Below are experts of layer 6 (counted from 0) of a mixture-of-experts language model. Rows are named router (the router's row for the expert), gate (a neuron's input weights, with its number), up (a neuron's input weights, with its number), down (a neuron's output weights, with its number) and show model dimensions 0-191. Each number is 128 + 24 x the weight over its row's rms, rounded and kept within 0 to 255. Numbers have three digits each.
Before each expert's rows: "mostly gets" lists some tokens that are sent to it at least half of the time. This comes from a sample of Wikipedia text that the model never trained on.

# expert 14
mostly gets: "′", " John", " David", " Michael", " William", " James"
router:088112136137119092138126142119153151109086148151131146128128134193095069149138166126160124113149134122131108132106100117160149125164144113160142102141160099171124097146092145104103140127138137127137151142105166151137098103088133135138142118162132129136127133118126160114119101073151146149098100132144180128140137138094114153135123122122097153125136130122122112118167105146157160101133114144169131091102146117115151091125118105136140134115086117158163172141119169100169159129135146089146088145102147113113160101168113131094147104107175153061142163100144133134142106141066136117
gate1:137108178137142096154135144136113134124132135128103150104092125143140137123071105155151138102101113113185097191128113113116132152131109112136121097110108118097173118131110117097105118162095138130128160162125114135168095110111136095135123130155131069176148121135096100123119118114161093179158138109110133137097128103108152137164115060118170083135153122129142132116167149123107122128138108125143141112139150144106117092109113146115138150122159123151177135119137158109139127145073145092140136118093117087131087134161128115145146128154176116115146120116161081174091157127158121101
up1:129155142182137110133147111114107149115142135084133099099119131134134123153122091123132086116126183083127139123141166092179131102175133120091148098085113133146154163155157141102147097155125168155093125114134121150168114133156118151111129102150173100121088170119105101132140094161138150117163132128158066143127122118096104144125108120135183132132153146136114110147129136135118135113114155104115162122152079142127132138108137115110092164096135090085153151163112162124084168091116136123113116123098160113110125113115138138150106110100156111138132082121113099096087092127117147131
down1:074140098139097123129162123124132149125126135118105109134126165111145102163129136123124083169115135146142124161090125144133117177139152132135166127119168141083141130104158126135126124139142131146106126131164130140156131167130117146164144127155107042139124128126159127162147146170135113176086132113085170104154115136093129183163102129122100142144129127118110098123109087065099164119130105122127131094141119118190118099127124174162153144107083131109119150115120147109128145138104132140160103130100150153139130106136123115142130156112142141073153150113170153139127073137091114118
gate2:163127164119121108084143185099141098141159176159112121136107119135069105136150147164131139117138086167104119128112116147159126118130104134149123114138134144105121108107155111135103127087138168107169165121119146134085147113130134120110177107156123095068145145086118145154135109118147098134133138181123102122148140137153077115126139131099136112111142153162148136106127092143102135118091138121167164163129121137129125134158109108117127146166131128132145112145089148180170158136182141130161113133124177156110172118128135097105115121154115124080154149117110179119110142145088128149
up2:107147110146120145139100187134112122130111140142116145174118143135101179128148113107148165130112170157117146129111123087173167111133081138129115082111150130157129094092123124127149131147075178093102121126123119175133156106112180139138147075128133097142110135118145118102099131131098112117100143117141197166149110138124111148105106141102147135144105154118107135196124107153141108112115131115121142131151141168110105140111154110137159128126157148128138169090110086106160127160127133091160092111133130128146132104150129110128145101117174122126119129081110073145115107123150103168
down2:128165125130137153133174161110154142085117119173108162144173111156148143141157156120159138138127170133150156141175128104090101135118149122122150146095107139129111116138143143138136124161130182146149110153110132132122136098090094162143089152182182134155134121105082115146145128098125128140187135126180112124138143146136114145159154117099124121145129115083107087109093144092095138166141121137183147118105153157114137096117134132113104141152155107126164150087127171138135113096178142115148124124143079121105123135143117115130164105126133087165137099137144184133147115136130146127
gate3:142141120124128151088115112133173137137134094122125138095166104122134130171120172117118135154127113115106125098126114142144163162153129156158099149154131104129110133170123127084162096191118132142105081132146137152116129108135075097116175135105171094137144140138133148134094130121135130109134141097084137128152098137078127125154116108108155160164088119159136123161100147124196120101136139156123150072151138142164147112145085107096157129154159163109115124144109154127132108160155143087125144111138101139172110106100090102127161142130145129079132122101099152148096108152098136133
up3:103137136087127127159079080128134095129123103134153104122121123118104111102143162152131115133141082159121092094129123162148097115144108105105126110089122125143138175156094109114116117111089145120143103145099098145129115117098128121153130154105164155112157146104121140123120135098101140131150107180124132129151160109162136123116126134135151136137146150133160099150094142140154118106146156126115135132120090091066129119096169134145100121161119087161127163085163181164135108119127103127130132117147118149176067114106116149110130119106115103098121154183113186085122105132144075142
down3:109103121104150097148099117095175138121129100119145144119141121180159128112140134121108185139148122150157125124095128135111115073119100146059091187127106146092127113082145151105105126112141103130155103120193111120084128126121161141156114114128105148135138096144091118136151095141160159121135133133086129089111165114137136121116115115150158120123108126080166100142144107178105122146157173108122107139122134137158114094101157126123134159122128133150149106144182141165124123139132098147122142110147147126117125167165128100121133169133090112113148101115089129115181129106158086138
gate4:119108150118140121144115147108149080079129132134109154156106134177107128126145088128095111154109134120084097133142099113128148132155109148122128105135088156090135149090102130079155132172116150193149137136110119132147089139112150085135127069125133117128146087090169095150155090137150146109082133166122121119131145132101135117101116117118122153152114153109148085158148114124123139081127127083130134119118102132118129143142120148147112060122108149143121157100180140120090180150108155149103125147151129117161109133122174136148128141099142090077122135126152137147150145105146170133
up4:138125146129098109133156105119123122147104106122145128095157111098160133128074127145130156172130132108091130141112140099139087138131115144119116109106146086136118127153116100133102167128142111101101138145094124141080100093195135140096106125145126165150107116095108094093160134130154124117159095099151081138179112098122126113099139135109149100134144122081064127121131124077166113105106123161103121151122164119156117113152127101115149157139129120084126120154103097121123185131163156142132139126108131138150091169069096101144135131126100198146154108122155134122113124118140126113
down4:147113125123128124136144092108121079129099105083125142141100167140178155109134118127100114150120123129142121131134149130122135104124129128098082120116130151133161162126134094094166084130139139068087160122164105129148110129168119119081106124188157149164131099093183141094140094103107156144159169147105083158142106118131074101136154121127121134081125137108127067137136142123120103142119143126132143151117124122143179102120142138128136101139120125134121155156136119077135127110134119143136200093108183144153124124118119116137187140115153127136162145126157115153161129121139149130
gate5:116115115114120154150152147140135113123147123102132163122118135144133106111145112135139124067150091098166120128127141104138153146141078090156134105109110097108107128123125122145122136120137124157119157075098149164127146136136118115151085112150138156156122106139185129147122112133120144120128118086120099092149144093116143122136099138143089166120142159119102131102136142132132119090139116077096121121136087157141108120151085134146126132151071130174143159092140112140123132132135098071177132184089129097082132049133153127130180081142138115140142109138123170104125083128098125142
up5:114145125145125150146134113102120102131151138137151095137129084163175148137100150120090113146154098111112157073138118137137130121117162146129147108124162123125086092119154157144121127162132135141136095097176088108098198149160095107118126130129125159149106144116166131085176166130140145165139141116128111092100098134123136113146117138168126121142176084099124116123123101152078122148120146152146154129146114169124158149106126098084143171129119152073141136143142082146146133136157146153162141134106092152117130110121136149117104118090133136177146139173144171149137100126115110167
down5:168085122166129086153120143135116148138099118109128154146138133145126134122112132097137106178117143139111143157135071112175145100119117125122102105150171109125107103130151135109149104171166156121090133127183125131118103123096149160135157116133144169173120138140130085149182131111104115096100180096111115147178170132116109137117122158136148122146139113113087076144148121147118102081121123119121147165099137143151169127128114087150145091186141109124131110135107154143148134149163126117151125153116140132127152163121094131144142160126051131158131123158151140109131113149152153134
gate6:139134146123100134112136122101143113150110137139147103075164155154136128127082087150160127085092140109146111129128091131158119138164140134121129127137156074149132102125114159139120147099127109143080093138113169195091133122091111121123129158177116096130132123154166150113116117092114108098110105103156133138118131111100110158128133119166159165116129123155128127124114145175126174135167108086147145163104091183152087137098112100125103146132149136112111167104118131159114133120132111128164122086115140144100127083134097124101150147099183118105134102148144087096121090151109128138
up6:151129126106111098139131133127178151109166111079136127157126086124136127128158130149091099104152114150113144113130133142124115102075100073131143146162126104145081102111119143100172107114152149114129126119100157137111077140152134108143097158098169105178100110126152073083182109134143134083116144118166141063157126091161163144113135139127164120083085157130142142113131153156141130093104131148090139133118151138141138136100134120146109112145129074144140141158148146139102128112129131103104094139163163138139125141129144140137133117158096121111187162132146151113140135126145141123
down6:107103110141134125157118147183080082143109114175057113150109151129117133116139127115131186177116097104126165137120120110076121109158120152135141110147079158068112161164138087089132093133122112125106163118148108140151173141109123109133154132142130119109150119121079157162108123154108142134148163116166099116139143142098151122108130087122105120126105169128139128112128124149093141140108116134120095129129139146083141081118139149134115123098148161106143128129139117099159137160150148148095150141106137126121093130144110144147125148119085164172110100112110119163180087126123123128
gate7:125154152127159168134101135134141127080124132160162159129122157143087104165118114066163139134123127112155132158090064158136158145134108121090151105093102131154124103138131082116105126121101143131145135136111111117112167122110118134145119085132162146124133172117138083161128148092157161106153131119130128091117095163138125129123165143117106161119128137107110132102105145152108171105130108106147159084117111149106126158134127150137161163125148171119112140158110160079159101137110143101175162131114118144163125127073168117155124127110085118171123114151116083119116146175132138119
up7:105092144090091150140133105098124139143164127121166137134104126119097131120134148122172133107131156164140128104116138128161116133142181121106157156145096137136124110107093119109155169158130122122091130166123118087078178097127145132156114121125085106170177183142127126149141138131105140108129122102128149172128151124165102119129157129113125135157168111171149120177147125109154098117104125117139118103118111174130147124070124147139125087123153105182101123118138128142121123112144155139140136174161106158106167165161120138114155112139128128110163136164123101132114173114140121058
down7:114218112110164137106130107118134117133132129150113159084127125093115129138126129128133169119120145068145132117125121159119141081085170124164125156102134154151125123135153119098102141094149115118102080127115174155144117143089098126132138138146115154108156140158125183105136126165106121096106123100128111138144118125098120139090126090115124107144097147137149191124112108111172151124115110080149115126122137126087142123112117147123087139160132125132124120163099117131122108187164131122078117109143140127130161125130132103123111164112123100124119111162143145099102141128154084051
gate8:120133077132132132155109120152135101167156150122108122163114124102100094125135124070126168171131160118140117142085124114160094141115155153156089173114182149120101120137135138140137123136094096092166124152152063095116144142137161139141091161156142118097100145096121119166117139107153140107114103098119108172143110121092104178113125115115136138135185115136147126126147116149110125100113111162129136142137118150130110128150130120123109087091140171139137149134093159129091104118105139104196109138112107082137136123136096185132100109101149142139122124082109103128129141140123146164
up8:144131151127168164113148120109122152135112142096112188097141086165092119128110112116105149127095150120133132141095154135100124144114126119119115147130086167108158138125157148129122084135141131144109154084163130115088124139069076116123115140095094085136137139099138090140110161123155125140138086103153141118153124142099138116151127090137109114123112141148169120181134138134112117131152151148134139135124103131109126131130114107158115118122105169102138146166112124153081112119089167121089126107151116102173134080099103133100136147084115117129180051092148122129144114108093132089
down8:092121142105118124150102110174128130158124146108102106106080135117138128081097129147122114109115158097089112120083109135135104200104111125146143182145083139119121129145128139109105148120128100122127118172104109128146112122122139084105162134139129116160102084128139122147138135120146094160126057120084125154101057121069154112153146130123143150087121102132143172118109101149099163127151120167148150066120147115104134129115140154140108106149135137120107147125132085141144123132144142160135102130129099112115106147114101131125162104144120096099128109102154166098087100135130105101
gate9:141117142169146137129129176143131117148114094112090128116123113110125124132103122125116117187083112123134135192120099120130138120154116141129093154123124149142105124145092163091128145153123150146125120143174161121127111115090166151133096112135134128099107120119105152135113148132121098145126127130116087113140126113141098141115119128148139143121087137130061110082136114116111103129198072119154121158146153113120131073133157115129108129139127108143138141152104163165134156081116175097104181161142072130153101099147174102124123139127184126140099092155145183103130136107109141134
up9:149126172135113075105141146106080121150110099114163124102094121105119111117128136141132105124117139150151098151116116130127123054129130104104126119100147134103107069104137096149110144175124179147131121109121127144142161116111146190146130133158114131116182128128159131083129136126127122108119153150158123088145110094140124113093126138138147112116143211126135121136168118150160166145172107142174152111128122105116102120076135115095116106097126122130151138093140139115097142129149147155123113184153185102147140073096139134146130104136122138127097104106150163127119140136123142107
down9:138066145129099121109108106128168112110167174123113123150129063123129115083123119120118123090112150147173117113136159126148157109180123117128126152100096096142120112126113125154108126160114143128115136140111147127083101129157107134140134118099137108131085096138163084143100164090135124110140141141143156139097133117115099130108131109114191092143131177163152118170150148153125122151165150141135127110076123144080162092128136150116113084151163120102126112120100110087153123172167113149093141125157177127088101115141097122109118116122115152117156137118101108133111135167109136153
gate10:135136133142117132125105097127136119125094126139091087103153092105161138161150132098144102123129111165070102145073146084125114147164155122121153128109133117122095126164097127115109106093148132136145088130093153129141111128112091145135076120092161138129124090119132114139132129112142142153134108159116128153122147165107123171137095146140119111140126080124177114115120111160137112116145067092099136120089133146129131109109120111158101125120149131142057149094102166095163088132119145138149160136098130144094141122177164098123149124131164157093098167115117095145095094159158128125
up10:156123174077164153121111128114133136107112102168129138129112124145060109098132111129159154148114127126133124127141141155146101091120157136100139177154123127120146149075138078090107120150111101131112134087116119122121126110172154129135126118099175143094120110112125162156149129107113148128129085146152130118094090137125141117154120084113088109134082169167149107105106091087128137112123129106127139153144095098121105129083137128187097145146174157135115140144164119150130116105154079175104142113107146164147157128111176105133143138160136162109155121150135126138153136136154159114
down10:129109084128112126134112076156140147180133150150084075103107061148105131129145126144130141164139141190134148117091098097142105108138132170107153105141148143150117131166142122135113110122136086135089154139150128135148140081132133124116100122140135119124129129146151090142135155175174114158166138125172139116140138127144083164131164171154113128139114132118131106135140142120115062110095122145145128137125160138092171118150167091174116107134158135132158105150113120127111093152113101091155105134118151124161136112128123144153092164114118114175155161080140119133133113130107115150
gate11:114090140114156128123080157101109128123131113088075118157156153136138118165140152153146124152093124108116130160143111112136122125118139129193149125167147117154156127123115118097124157148109109142157136150109154142105085133104125110158138136116133123084165128089145096164166127158145114179149125138132174132123138111145122150122113110119139099108111140104107157092147133116167180154152086104123107106063094170155152141154131142112176138098137112159154157139124162145136108136090126144152139186145145137134151129168154136104151178158117146137130120159124136158113147114174150096
up11:127138175129093148151111119161182158122110115113150119159128123133121120115077116124136107140142127164120143166114169122115104179151120089106109165141097086128098105119093144143156120131114093103113149109128139120165128148131156078156137146098103169122101154131118136107107096084128106118082074167142106106128128130140138138091159165098135134141111120170141118090131130136137146149142120137114122086150152130153143130137165149153112103116089113141143138135097129085124109158071137124131156108092128117172120167171109134103148113172149083142126123140128168122154161106082149126
down11:132147144126142115098085109128146105093148160125122133108162138123148154123108174146134097114119110082138105103151178123167115113141122171162135123123120100095116114096128180140162109109132157110118140117080128109155098110089155112137145152112117096198111104133139043141108144166126156130089125104107156127155134133158109121122120121124149132138140165101178182147132119111134147145114153125116148140104150103138128102147157167160119106138133141146108178096106094104122098128144137110114135104152170129144081100128112110131130123140117161088135145077136096114141118157123167141